config.toml
d_expert = 352
router_score = "softmax"
routed_scale = 1.0
balance_bias = true
n_kv_head = 2
norm = "rmsnorm"
norm_eps = 1e-06
positions = "learned"
init_std_o = 0.00294
optimizer = "soap_variant"
beta2 = 0.99
weight_decay = 0.045
dataset = "wikipedia_en"
Below are experts of layer 5 (counted from 0) of a mixture-of-experts language model. Rows are named router (the router's row for the expert), down (a neuron's output weights, with its number) and show model dimensions 0-63. Each number is 500 + 50 x the weight over its row's rms, rounded and kept within 0 to 999. Numbers have three digits each.
Before each expert's rows: "comes before" lists some tokens at least twice as common just after its tokens as in all text. This comes from a sample of Wikipedia text that the model never trained on. Tokens count by the router's weight.

# expert 5
comes before: ":", " ", " |", "\n", "–", "="
router:491525520555503500505449523521526526569475420434508444493656494454503497508532511474467497536453537530425499522518512519481514521533461477570467604411517526493564461476564521526606467531535595
down0:437503518557536559480479490410489658505538494496504484518474551548512500492530449406417509445467469541445458489439457466506540547603442518527511524441510404442586446446547433584497477551443487
down1:513516482551392464401450481428546477541400583477519500468553516521429575505497545506489469539458454469500528481492509512512422553435523585513426471429547585541554434406481476470543400479467490
down2:562447516493526533479538548622550497490422506427550503542516470501492557436435404514499450473578585572596448423588554475430534518427562501588537502637560498477478446519392493528510462546496465
down3:529557491494509507523494519471415458454545500463539516470457531473576549545513503470442547488439414446391527562515555474452489493489531509418510506504530486479605545472564513497460455424540490
down4:356483427445501528519511535541519512527496479512453582571490486505467540521471534439438431520436502566500460452511508559505522407418412502509559482457534504552455499606391398509512463489415484
down5:490498449509491435481544493484514496530489541449491501445497498465527610542493515492525449442451517459483538513507564450559522450510397546501413463515548526503435482511545533468482472425528584
down6:555499509478479517425436502402547561580468492452494429503553562518466471508497485471580515512566468502449616510492466482591490540529430509519436529496563498586530547489540426519545489517475483
down7:484480545503505462554455413526487455489491532517485473389499405531518398514566492558583532520608445500496483434414437481598450509532476484526467523469415579391564617470545522502464371574585497
down8:459558535478538541490481476514480493544491579557502442485549452527509508523505445408498542505471507560552405522380484546454464505410511445621561483451435530523502497519547444487527533540484538
down9:497523526462500514549517566471455551503521547488494426457450432435481460382498392415435450466599476491333437500482474504582470466442528515486494524535482595454544486458549553417517533521497511
down10:483509507421462601552598449539481548484481511530492511553504516558384571486481383431531502522630413461550458435539495531576447478475489483457653556554525611524453470451452492473508513582483495
down11:494504494487444460520517461450513512422543499465394570489552427525545499444540583496517478482596371512530529566528569506442467542478502474516499532455488516570474462498402470501444465454459463
down12:472478547507520524487605518529473565558497502506506488497548523511512592497461485561509555595543456574437503564508455549605485541477516527525600480542437492576466479503498475626534533517434550
down13:448503506493503508535476578531534515487507541492544501515553531431473523612489489491490533547540594394486534474427435498517468545497416464559570566460534472501520548419489507429513454555577442
down14:584500463469482516479472498536466570505500548474489533478547454444497454515442531476529493419553502367486449518517479482523487545479461426554486547465529534532513473498512563531574460465580481
down15:517525506431535492430503520478435375470490557520459544483451467438404554435483625502489622461607583485487463504518476547519521408621522539534533515526532550467613506617554590431573499533534600
down16:479479517497489519497495553427528556575487527482396544493470514455522492433565574454537485479479511491467530528419538573512541526485421516494541485487499480544534449484447389462489443465585419
down17:496496468428480484481512416558504475521566503466505538569575525459491449524553553513474487549535480513576395499646574499451456604517531413496450427437476419454528468540524470513473464575540415
down18:533462477484456567507583528542512439551498416442493484469508611576488555545535492566481486500401538601433430503444431458499431489443436466513492502408478586536526471509604451442480537519527545
down19:442544511605448564559569589534554476447474519495534410516431519482616598557462483575478525524538533537564446406408501446528529467482464457435596536489576543543424536521513574552577459545525526
down20:428486451503480521482411517506402407490523476458571516445427474455530515485470481498426508427483567501542528545463503518476467451470481469490467516524564505444509481491527472447471544510525481
down21:602522550530463536535564531478500584364428499521501471476502507581477464570469486577448441468481498508415539416515583544547485517451566530360552447548572421502486491490523512553542435534564506
down22:487516538656475454402495471563545489610514572474483472494501484506475468439593495454508429506574496521527455465470508489549503515565512486520462507559424403425566536489504448461485590494436464
down23:446468551390511516510528483597463480459461460480462496484543456505490502439546532520451506472528560538551511467543631505474488417569511507569546466504448560481532543508439533498616562469529514
down24:491490508467493541470435462502553509525475460584500513448450487468490493511554489483565519491526502564515504562463452522497526491513458430481402466483423496433521578478482623512587458489381415
down25:522553543529454562528460469444512434456557533440498446491574490475512481429429538422548471423603473553634574410607526431425519505507532492467466517429471482549560515553450474500533518588427566
down26:473511509550520541453535578462490609470482528493478472535479621481554499534547508426556472452536545507554536379464477477544472500547430517515475495503511492488493541517444590637472469528558538
down27:483534564527538417400528588530561604536482467517484471523514508506495508485432486532550565488496450614600461509533490482514548444518425496482595470499547526543513572567470521453517455548513492
down28:527518512491544523404634572436491554475496453493546500434483486514542458551492548495455522476341401472485560617463408505471482462523510552496514480503485523556334507490453537586423473483464464
down29:439502495461484442499537479565493507505554492463468570530549515480458508448584477414534501523478505404417517508537447494514522505554534600582480438477583573514508537500541526536520500456444514
down30:515511569529468359511522509402532521478360510485570562402473450580524428478459509485532515455419580486440495510494459531474570429532464459540432416481528486528490457413468488518586570529484517
down31:498433535395469524455498501573541412485591524546528523469506595474440486531529540472510574539441520519522581549430511541511530525574527457546525490495519502483394514459473481466481399474469500
down32:441483503457500454515466499443504526476478448550441442586543617521539492491468528500522504519518515616554471437433523539415457553486538565423475456600461477527489407478456464527492541542454536
down33:504541457496510535495526512508560486526574483529464564469525465483472560572521495431505512481438536546479498434543580499587526518489389538520582459475499500550423422525524474480509511483517502
down34:501518417496482579411527474584483466499485530566464538493456484396453491496381494514521491519553514438532489456536557541409525446462507600492488487534575465473529549509488515527596494508466516
down35:502529602543475495519526569554467580543490517491444486499539537433477527506573445531532528492578438447547652561549587444556502594463489584482448429630475459546532569521466538503521438419520513
down36:451505553500477519428444505465557482476467448461526436496495501486507445520540525549434431521588463473479546511509487469545506446503490597488461573450530495508434517529435509368498472399524394
down37:472440522581518545439547502556433488428461503572503455506482393542512485510524507483511501554567514510441548373462515521532484572561501433566441526460402477534480534480475508413384548481516521
down38:560474478579521609556526485502433586501496402413479469535574554454516503500546446477502542526490564523418515564545517522543518488454490441566474444551418337431547493549499424570552510352550478
down39:592485541476451533473479565538477504584440469468515466470499529520452435503534512524541466449401545531481516513454499513465505549473455508545509401486396478454493517517475601520463484502439565
down40:582504510475442617410534556474487599572560476512463500562469468482422522507416506490435585549432442451438533500532490551583500475586494533489523557429479614491560478431489452516532490527516577
down41:474478563506503405543475537459455478572410525422435543546529567509496537535435524487585515533484405501518534431542543526605463540498465536510426526459499484562422435536536423436466435489577487
down42:507417480522561485503523505535587549505507562560487497505413416539512529449571399461480451486519469470535499505475464482482479409482526470574435543537430453448613487455517529515428542461428513
down43:500498567541507556460472432446576497374431528502548570511467459559441513615564514460465529572492496438414546405419527476501478390491498441420506496503507526519461461507490551517524510536577532
down44:517521530442499434574465391494440551543458519515577493509441481463490525499467441504475537534482522537578553505495469483494423463446580529452437516483514477584574529490536468383493521547445460
down45:513486539428538394441403428399510425569544501552459437392561452528377527531563449535454534561477539520498566534449463492480528510466453464473477468538470446437444460511510520517530493554484452
down46:442533463481529464548509535500495592503522427502510495532494435452475552501482447458399537463529489544479590535558499491539525526549521491541465472525493518546461490578462464496463461503480469
down47:491467589502499498429516475397414574434565401487522567556595482489487468606477485557598438504494569578492554429529581516458493433480460559493526504463445521481468489497488441501482468467521513
down48:526431541511533504544482466676553508474513515530459466531477501441403549472497554445546509533499385535493515496524568489533419486438489475555520469547464496482575525501463532492419557483486438

# expert 9
comes before: " |", " |\n", "1", "201", "==\n", "0"
router:578541528507497451527429458501445506538449426476523443468542423411509531423478514516448495500496530470555509483582558507400477548545527424475606509423529502551512523513563483500541473472390573
down0:484493469501523468581471531551478440495568550500490487474444527496565592510405464454510435541618572398525500416516583482578477471473526427517560505517529484453451503474391509363368486552464540
down1:478472415578454525545458606522357525476541507385496577495543507424578456568569496546469466526563453500443522504497540532515472519572585482462498502459442538527620476425554559552443468580530518
down2:489481462527458478533514506475526479385563519531464527463480479537552422526476507496543587426438565581488505509449605516431492503467518519512425421554424429492528583446502540506536458465513475
down3:513489468499473524529489386541457453552483486394515484602566459473537410399526510515562523543482581580500564513446454520527557498475479570555497431465494527549466558490511447527482533419442430
down4:457516477504599428543545432510540515456502511490499501564487565474579479439495510514455567501501516493561501415547568508424407453460531434438421509483530513517518491579512414554463483474523558
down5:530528526537486523421445477445467498498496469489473571556508429634522484510491582555486494458628482540513532523559605516540456533545491460514522594386567488451496529504517488474460465494526442
down6:465472547412504459533490425478559469487513472500550489573479471519482472568503587465459528462512525531460461417516500393447616524450489555537529542442619575577529495526572457458485553545531546
down7:522514613440504438486469510460409498466539510385570589482522518437510459496488510578506483462562491538436532484516549516486503517554493585526571491517337454458572407518502538688473549529454489
down8:530488526471442466477498448463527506460454474479511468492468511503444408496513449496472497581504526563547563530456394475444534435460450469534612390418445560436465542469537551525565511478480485
down9:536522520549498540546519409387548452536571449486444563488504491529490481455449549530509497454455533526382425494519588493485502414544437402530402615413516544584524413538534596564454600511444577
down10:578507553417461431432614566489441482570486516491504488547588371527523494414490489520474483484406450519470576486484626455569483532494496496538506514507553481470515467500523430459463563557519582
down11:555520524528443527537441528538462645486507517483452512467521546532665485440430456549527531521555477539452470531526534561567566512468492426566528465510494639490464451435499489606481437515462571
down12:518557396554488523322497519572516487505434527534496488428561413515436526542515480520442526514449488556446527520433482479449552470455552568507456482460560532576542568498523568487566462519467549
down13:483537587436523593548459452505544509481354574506417453466512572501550504464498472500584522490563488453508548531493614509527517477535512511473500369538550482465476506518523449512549560453511538
down14:489469501527454457474571424451483564498532419525509457338579596522551511475432476577446563481534533497512446505560454519487479563471562492402528507487484403448477441449418468572490531418477474
down15:528503485447457491589446397459491485481466444501483491495459539418453578395450528532408472459498383535488450407486524490510497333539491449463583567506566424524503434527446495441439458547470468
down16:503468497505438538447382584466450517546502462452518437528476502455397447445485547573472492467490582467414564447525514534533473500481495591495430435510513526498590454549524518486479512523476493
down17:539464522440488501477466449542480424508480385541494476470480465442506472525552509518429471599425431458388585462509447538439489456445584512589439430571519465526505547408402466349506519529630521
down18:572527519502494484551447542470537545483436443500454447547544581541445405460550517583467449404526531455552474539481404467537565471466430528507559426547474403458542435522455485419444442531481455
down19:477552457430513563548509436390541456437519517503464451540464478507559449476560515497468489446458613439461428517569467554461445479397541533475481518595537495531584491444555484549473557506410514
down20:444508476487442548527471566453479517493509459523544447595419540512447530464544490520455527495544495564525441522538499497480530472554513438545531452512514490451498565513482608572410587417549621
down21:613520563555544527444483462514427507543464481587506459470542580499493531518480505458468544495459477484537527515429537520456510483496530518528532423422496550577430398435521513519513524373476538
down22:443582565475508529430541421449529510563603555576517510591554554533541534436536581489461482575544395481539547532480453464482531454464479354422619425446524572556456579544500447569444393653488582
down23:533502495545505564484454444441595481482518424604498536527521522547372499551476463449550477439454415543395523483503431421525508537489396615584533533576463454416453535482527493532511348486626567
down24:508484514505576520459482467447577414503507573451533480489434563496478435482512461534411461452505486523433440554585483536462525567598461478384529409568458506588482559506507551553517570452514464
down25:498483536536489459522498472568595492477375470525489606458417417572487600511532509414440491494507568420534539418585425509532504532465501549506357450507466486516485529457475479525513463482517477
down26:478473439523542481477605504557491439499501506499410562496462464496529471514515528494483464504528515535401520478626540553595555589456490442535539551479454466523534544548511433459520423462563508
down27:530489426506505491564578445528461596450537433479480480498419502512528404505522496487462542537554549471474525488486483584574484450492541526494418518586406546499557493560526399560518516527514581
down28:451495522387513532515504518468516456513485468456489468559509511457532475559558502524469506426448452487505436497547443554478509482632447537461467596537488478559541491533574472496460501466423471
down29:480480511451478516535462523552546507525581433602457500508436529526415480513511565444444434534534470393473467515490519531440484585433473533465434480447506485519558527474566431452547555460499523
down30:438455513451479584555476494549486520502490456468513492623528448525532466473412468412529490505535525559559462406485505498465568513505460527496446576462478575613457574463434530497544530515441538
down31:566488529540432469402440516498458515608520443456492518456496500560440596518554528493470502575518427513475503467519504481528501487410460490564571526511463467465459464499385416483506498492477494
down32:577509500538444486589538500580502452561495479493451466390454585532479493540492576526584458619536472487557580474527491498483557497588541531536470445516498562486446531522424475437527396512522395
down33:518516528516505510477496532526515449503464551420472522506555596592561481445555524424538469493621444465451586469459488485528365507478541414539510510529442535390440549546412513530532438507578504
down34:486477549532460437552526542572473620553444433462529456495568463428465485500509474460455504512536411556553533556469477447498486485488500430558537434483513424528504503537499509476583552542536513
down35:513436621569549519597487508478532484417481575553476518460475468462512485508505525446482532566514567506485414559483531425553532447496438516471489493561496477483462429476525453478518500500495420
down36:495523449542548468545588487577419457509526500500463523493495545453526476516447472451462583526556413494516503499482544501479594547505526482548509603481438496524485449490469432431519480467477611
down37:501557454544479504456531563549582434543491471423504573451531506512569470498493497549402540542617412454497425497485407456501509550436541483468484516471538478559576455546531499443545537539547488
down38:466536472529474455477450429516490443574484565539508534484531430512412481578593556508558458490499489547535487442642496522468485430508480562461446569564554499543474531439500497518500422433546581
down39:472464421513491508446430441452563564554481544505522416446480612516513522526518473478442486520475600499464478508499498574560453524360493394374481446611511525534466493393527434569484441522465519
down40:537501512526517537500472538467450515534570490455438566535455548461515548555545403498512447418560604550475599566477419547479397425528481628485427484488430528420465448480457473535498459484518517
down41:571545548502460527484445460493523527557555424486515465574511457529485596523540448499565496534620493464523524583481448473582520548532406568492579571513587551435423494483586512577466465484589492
down42:518493487452477507476463534412513571560510464548496490346484445568482392508503531484455489472468540448507518477546544459483476515509559447375405546506460463431532552527581539530496512437479441
down43:599475550504524465450561523548492500533546496436483516515392498517451509557529535385523453654376512478608629418474603500544441551501508479414362469499559551538536499538501425541512515462584474
down44:489472483535513538465489445507552432450506477525463485381494499575471547525547488451521447397514438482494588446609520525528568527518444515404483451442514522487477486463534516475453556596505511
down45:523449426448503556594544509455513480398528517489510537522536446483534545484552504526531539489516599495601404456512668533503577527439538597503503447442486476509454562489498483444462448494503518
down46:518483521548525461479506496485497543553525533487509527480444520459517432558517583458437470524435558549406495443560433464576472444449403474548462535501390443548545458457417499437407511438521464
down47:487536497635544481520446509492435511527654540532547435535620414554568449521514540451428596469517579517564460531527549498491560471546482505414454479597489494557479439549514440563406554635583462
down48:567512489607478520511553503497482628516517508471541572573552493488450514509435451379572475489550473502434573383484434537513473577481463465532467595533580577493523550479461494535521411481508529

# expert 10
comes before: "|", "-", "==", "===", "The", "In"
router:471587546524432412486470440503538456472475503502476462481545430526519519432474497577497547514594445505514560497489382483419426488577472513516443545406491592477473423538505568405536432495517598
down0:587449507551484514480556554489526518438588470438529376472494461533559595406526544530481574494546548594481471538481556489469491476484559503479629448542454479466549511573489514484547465529532553
down1:482521449422491530361602515511502548477471398484527459520449488486456518581563462551501488448516472510538539503432442520512435592455520544470487475446479559517445479530493560485502573486544497
down2:646497576466493512513541535620578531524403499560474480558469475565434540556521545605525543553540485525501428488474453434463537524507580421470517512579525477583527525483569442544467526553497527
down3:511460508425521467541562500544507553470486565534511416470526476450438437512492433520528462525570418500457574537473432505490481488495537524511528558515482402504478473457492517486506514517450576
down4:487464513520443510461488445580473445533433542560499612533626457501564513530460514417478491588515445588428538516526538530494539453490458467550441489512497568585451526431571441472516528589390590
down5:452524530461478429584449507473537529573465439511471533477469478488541474573493448554539467541462432465514489516519474488528499444454536526461550457510590468425445457578429599485533571421524442
down6:471541536593490518506566448538475551460512556541430496595500562461592427559446549466496478409472464520548463553568473518490538492625447570473491506483485437449440534521507492501486492525500489
down7:490548433410514508554509599553571476523459514417485479535592487403467517543501502499433456481462475510409422513456445522583366517499469438536563441537538597488586577503502427557592438525551493
down8:494468519584509507470547467437485499440540612448492547508506477511485513509416540491586490511505477555449499512491431504557531609450523423507513547492615504553529563577504493456410404571567520
down9:451511428495516470553517574449453489518389526478512528558497527470561417462526493551513518468427548496529485585420438460484390511519492417467511579534578574471497485558519514543462413486461470
down10:533498583464453553500501523467472537442530455556497550589451535519446519613541517514494401534569438476488454481439528525467409493559484484518428498498550514357512489465515453490432471428552554
down11:458540480512473449476491452529456480517474533566515531537404537487462547504459500550555547491512384469425510476489520429539467441534490529472466562487494468455502535576473489510495476513467517
down12:484525463498434492498452502541459556501483441473459465499445409396404394530503504511510496543574533525498518516525473527424473508478568460464592465480480533477498595537487463559498524429565497
down13:438562553475452590474488568494605505442480573472451498490501492585460396473508410537461522430402503563532456463478457495486530521478510541483561508584466480461549482544425537528419524488577448
down14:534502505401500472441538604444543575509457577421540557504503518538462512457593444487504534456535481481486404461537456504520478508434462542433499447443551422495561463500488556539465584487505592
down15:435454449500559559548491479567479572419528574490490499450519562550503572478504506466499448415546551499441553516492498539463550434548476525500435471497513512485556537474522443526547488518487524
down16:485552502452517506543474478526594468423556449553476507544351467369492471619602514500430495457584479437419485504475531498460559466537454468565514417565513408484563496502512530551544464511416516
down17:440510536572452502560515454484518487455538522543551517476455464555532459540488513546489465436525432451557424562505556460489511443585484504402442542552461561470512476471484464542495542547512524
down18:495465492512506515607538466597556475540572458465501530510523570453577516470507490504447536481449538568549423578462470519457547517538449590495514536489577424512489584541485479603355487508511520
down19:451477546427529519533488564433488438424480484452491532483453521378498544405499529505554530497499486461560535431553478523459489518494439521448579434562474474531512514462546469509542520522475430
down20:416419520453508497455534462555553564525562361481405555447434473421449481450550523480510444582508457464510450555480480514444522490497418522472326522482450454459473532547580521467532537514559518
down21:522473528548447489569410497550498489449538532582502521536493536508448485497517555560462523510543399615519486499511547463493512422480459539512464531462449476478472521542423554497534515448526551
down22:532494521490454443561512437511497576489577505570545371500520523469536535491425496477452489348391517609504452457489429480653485447514538485538473503475474483482487525547539508511470441544415435
down23:533487487434495550413562458449473390425470446510560656451525495405537538543512484467583514524517475487568512448474474465489460454421481547484548540500460521483522502495471477493434480402516549
down24:524533497596491508457512467567565526396549428534512537516513449507532569564476516494413538503569404584539508536547505504560496610522539632455477487540497534494521497456462502605571501473470504
down25:382467465497489513565518536550538439517428479479471479511441501421511477527494603515514525483499516547482549484509505470449466563489494542424497480495558622419530502552513515537456583544512527
down26:488544470421540543500482467461575556542553522533495469501460442511528522513484447563505556542473429528530521442500509544503457446510493455378514556467509552485444539478442515505527458491484490
down27:542418458378413418495516522545497528543497537544561585560531375477403511500466494473476448463513456498434524465471524498581460485428522494522573503515462458515576461528436585516514498459571452
down28:431429550541556512517550649504444529557561511442481592458560501601500462395524440603451476417507489549520454410461486488494475443430562476513412461451422519481607465481512512582503576547510513
down29:437543411542470463541449473415468460480469480487496537516477517484615577448560482543505464511434548496452540519489635501557530524480509549596488597531613476441490476536538499549491496473408474
down30:429495495424548413455495486513536476412524510541567440518478525413435548510508393520519487556465497544578487546476440458488427439560511498570545503482423510492474495530496546524536387466398467
down31:433492473449541474493467557438482487467500447385547556524502502484555474468556504525591546570498526495497542564495417520518462508555540546466446414492513490518508532537493537425544436502596393
down32:530456564497489495543451487475497369537531531519594462513403557558452372534435522485502472512534511452387421499475406473476463510494491541378475473522456561502506510493551549529610548658490532
down33:477548451439496421550438578517586499463430510586501410464445590553542452525395445531506539482478571403491492548382567498417533436482563629494517497516390428482480495555521553465510464481473537
down34:413478524448464523557472502492450636551498573477541472452537554532456498468519473449501403565506452563475558425471441509516439535469496481480535474506546503440471535509530535616558421494516440
down35:500509445496463516526439415460564427513436402474498445524449496454429502512552540441441520618516521495478432414533526520466462490512477454459539550478486463426548454404462549382457430441470523
down36:535478526496514510481324507458576529531520484449496478504502509515453511487528447428466387522502551497642519513473566508493447488490480515545479576563578465494509546474517526414558463509515459
down37:471520462433524512544594407468491434475455490506450521367476512454481469509496644535552454522534624402540540591570513525346470468565436486525432448437493494520518494498443509470576453509494508
down38:528532509484531473456518463463476524396503538539450503432555485470437549568464496630472510533482558487388534562572529463464387433474451551506576420526485490485458553497403407511494549517450544
down39:470521522476502461495461427491446473566518505409504430506466541506591543534504503351567500453523469475493520520511432512500450458550477555533517586431479540471501508512495435481436563466570481
down40:443474519517416439473511571532497421456580501543468538518549516472519515420484508591419548470563504453439543430505561522471510461510592460466435467497515434505523567432550413477468496582569482
down41:482513518439489589542462549488411467454503493444461520480513460470558451560527432496400525521516563516535596511431524486544502557512534506499548540539460636498544509532562523552490516484608530
down42:450512481513529541515425335493527509533462438470498444487548570556512496540461476446511445471449596447598467486561448523401485493506440492556493551509533428525486506463485416523512521423471475
down43:468523542583452513540536412587583495531513514493512429549564495488523476494482547525415556509559337516593486497397542483497557431503587605520437467478440491481476472452530415570503487457546502
down44:509477536497537473546541474539511554521501449527564557540528609481496654501438457486470532453435501596458470613575631543517546630493470519506554470556528450469550456461451422501445433580518544
down45:482474472492440550519492470496503604528560469576502524479522515442572525468450456443579474537454521408531346555548420460564494515478500494489503517514528550543442479457533402501502568467489519
down46:499567536483566582480519424503517475612517501474439482548582519444528558508530484477569475390591488467526475476554472530450488444501482551529430429534457433443457569551429480398574350464518459
down47:560513486414539555502500523634465472528525502463506460576588602576573552492514541549524515577467438538518483551494512536511521549483537393529461498489471542655567532556478537548421507457530496
down48:511538404416546416471617555572505487506545389510498493430449574517466452486541468579483530570502562485487556573521578551448506551450626558456493448523537501567473469501470539523517556429525472

# expert 3
comes before: " the", " a", " his", " an", " their", " its"
router:518501559516447490480444531532597489487436496382482514449541429567470551417544509540477515515559541559540509475531505475466553488510478576524454529448497516475526462539443647510587462458463588
down0:480529497529502591546561514521393448539488426431551489545505526443546488469529475511493553541459502495441461477476478502462524510520466499565489445487495556581581525527568461550575477540536457
down1:540516523469447461563409565525425500474525570445439540678443573352505489475480476498524425490501526563397441542519490456512449397439528424512487506546499447482668561445506460586502548509493506
down2:439493525476484487487564526474487563474498565495520446532500573499515475513486458537494462558431496440450506517543510481593520500391476507476527472494590520574654497475503418602497531455492475
down3:479466551459575494450590490530464552457517486522539545535546495433556489456453459503483552518507496478593552546497503482563595443538576499505356438444496528554504509481524461560490495444468527
down4:484510484569524510601511513546518422514512453447500490507400489562508444556524564520509485498551395517539434430542419478445573542547466480522518518522532472435518452471520443487521444509453494
down5:486442426527477454575522432520577467413518477560515487425572484419497488543641462433490457498444534508530552475510485499455556462446398494520425546474589498547530523527511577474469367500502430
down6:523535488584497473474503449507482434444462490496476569546572490511452371529576515451458495603421550523542438544488556507527438451576474537571501493421507502510552482464514510567503455532454482
down7:543487508553502399440461538485514477584450439493510515529589526547479476449522559420559477428391507488488478447447453507371539455573439549612376544482517485547490482392534421466456511570469490
down8:535514497505549546339550488489432437594572536500626505498485489552470467522429519527409482452405545426485449533399527534459436478502503455439533490546509521484557509508458521444441464412462463
down9:525518401517529491449434471522437431518488484462508515522599464533475519489484517423514570501488513388500420524560548464503417464538532399467600508538574421529416522555532527520443459502538480
down10:574512569526564542560414469583486503376408484471469562560518543478509533517462507543509483435553491452552455454464565517519542463507460594504441524535438499478611464514575524567591510510540507
down11:492521597506454376419388535633526401494562534509498545480440474482489524543489440505465525470481486465457551482504511518440545453525592434502524500408488506453500461542554530438474478508452472
down12:545448470478469538448500537523531481485490531518490563527502512523447473441544499438445498417500454394500451538558477476498394517443511501565443481494447464487543511540553449505606510467510550
down13:614449546459494489488482448489525509520450511586565464547602476438529617424478487494551529483522489489439466590582431498561546511492494454548452525503500593416477550532563558480586482605473503
down14:495509498399479478548514498531453462570422560493527465485505612532409522491494472514453464495529530500455578510451489488522434503492443469438502488589390506599550545470427454487540440504480489
down15:511480413466574424457499483602510462499496503474530445578529498436533508555536405480476435467413431456367549468420462543492442467505543520477413539479524531486577431519544412491507523507421538
down16:575458498562527511539478492446598511462494360474488544550464381522496500494590490548499518430487436515490539458534562577518467412512503532461499509496400468478556470538426481490530478451486593
down17:473450560536520487481476465474483497552452611462506537497480568490514553541490471515528542515522509392495498536531471552464558523541570483576516500547540533560497447414590436451545504471470483
down18:478542513527504509465424448469455458571704504522438518492507560427465447525516464544489491556496504608436491391450534490474516471429424436482501487492509601447541496528555543492533557509457487
down19:424511449441512571424473587459451460523473529489478571561510462506499565514535542498444490620535522556529481554450484460500489600479463565458547489445548636480569452462458450474460530556538438
down20:560547447438487461576488444554592447439416533560533590560517538582417422528505494582473574479546498501490543488534500589397482564488524497551514524563531503512421554508453478519546579449482492
down21:550497527469447605521492486568539502444570552429462541469489444526472556490538576468475539465611595458453494420589547527468499549554481444491462573421487518510518507544493459525554443491639446
down22:483510555560500567495455488572540528445439465587518490501432545485523511468487579470491428513512381526491479485472498469444495469411500550522536519506416524544530506507499495522585490489466466
down23:531531440549547638515515467426475522571390459499506505421539506531541404514485459474384544484512526482593509557445517522467468414466430621471489568600517494525419535452500470500530458486513469
down24:466512474483438459451528591451516445572516470525530526448521542462538514475577571471557571543469443487560531548490443493510508512538481530436547540501520622426457486519374475526516461466416486
down25:411503487508491522420527510495466517596501406583464494401504491465480463485500497514526512564558512476580488491481509478460475462474493545532576514452542525494453492484453510523480533387556496
down26:494558462503566577483466479505527500557482474470509481463546559407492469454522495478446588553469413522518464468476554484439555548483557453515472474472458534508543569557460490542513569461517424
down27:503507609525507495481371508501489557563496486609458572504516580347496566468552470409410470489487529545459457510485556446518524543570490498530430536581495531469534458546454500465513553582514491
down28:438496436507531502634598469497505507445530509450484433582505497481538515435540493429470498457459546477500382533608552543523499482435460376383401541531595398479456603575611497450466439467472484
down29:405534500529476434368532477477528454508576531449481519576525567494505408526493462444494537398633587416542469465467561507459598526517547442536574458522583497516500442413493448424533398449556505
down30:511522460482556554556534612503472505502559481481553479505375393496455478533463503487571515462483534468503607439514523505491499545452427499624482435522442424544566477425575455563523420552544439
down31:511476525506530530590478514532556449546509522530444525437530509540561503509509526554526495546510579469531539441450516501434441599557525558381507435506482547550524648517496476478588467473542531
down32:520510524582450437564374470504472554477435478491494488443434529455497491507538531525457483363512481392520460535560533485536511511459512423531515553441551489441435384534449484493403481470603558
down33:574503486569497515516539487516412513437551479517495476406436560561446540448493468481560500441500532498461455486415519436454447529456500480512458605479581549538568466414488505558517473482441413
down34:456504532534493466442477469500555422471576393562524499614558480514441457544496473564480540428485495530535563633520493574449503604527470486441539566501454487491487482505572570578575459498540540
down35:445460460399487500502460547490491538537519440496438463578527454424528521529475408522514467466496437497480563536512501525522401546411507493439482451418438473523572506473523477614467581528525448
down36:528534465462549593570550473499532569567399539487508515474437485486585584315477451499491612507524486446531579488500598524488449512414510479592471522420482521454549509475497450500452485533502561
down37:607492515545456396513489457569608537497477460537524483536584409578417494487528508494476490466598473508516424441553527514534551454541552466535511549476514473523408545462418486402480573494591504
down38:538509538558461481489503620449497551506480434562457312431444592492459442499532505519486447475529525592518470463525522474531516625496469546555586534471504424565437485457530416432534417497568498
down39:438490492514529617484525618380431551538533590535449475482503469516484425533456437462477447556477491475489522398443582505551520531530499436532495436437500500535537559462507426630457581476465531
down40:536504530489554403419456449467449435545473560393522530471579545508513498420496484479539593407498548520507551503582465470461499569494477497544501510497448589507449540480528501490599493452567565
down41:514487510543493495435609569598448504505486491488457534613592429477505484542472435512530541564483391553431458546477598434477532429585489465420403520497546485576559502514505532529465501470482569
down42:516503411535520533423478509517508478494482419431517463469533568527500535582509486505501542473547561459563471542566412602496508452531579484423416505503604565433410409446530514466560545453443453
down43:395490456481524500534517441478341536594524502546491530489488432440471467497484409529494559451482505524550443604511476515559508437495504422438437404503530520473402470541538547449488488487495428
down44:533499450446540530399467444461424528568553518604618432532494458509471556471513459603490501560434581387452576491532385547485565526489596393489430510538476427540523453456488510503428485449438495
down45:492480512576469536398479521462473550498550561531508476554382524556429592544516451453454493443485507540488419460468472535546492557507518584509470436432501482549404498479451542445455501410472434
down46:463464483494402551428516510491461555553506478438462533402497508601496424455463511536580461546514564405589617487520477544535496490513485453541572522567514612530467501482563522442467574491533481
down47:447528518500453516588424476521497452544525469457503505340473565512518503531484490569503628558438518473475503490504505526530561504428528546462488463470461541540466490439483462607554515512504503
down48:536439526467492462522447468576509536623333484453536508515591485622516587518517449501547453533452470530441503488627469557486557473544488515574594532415426463544518553497528441473423518443450511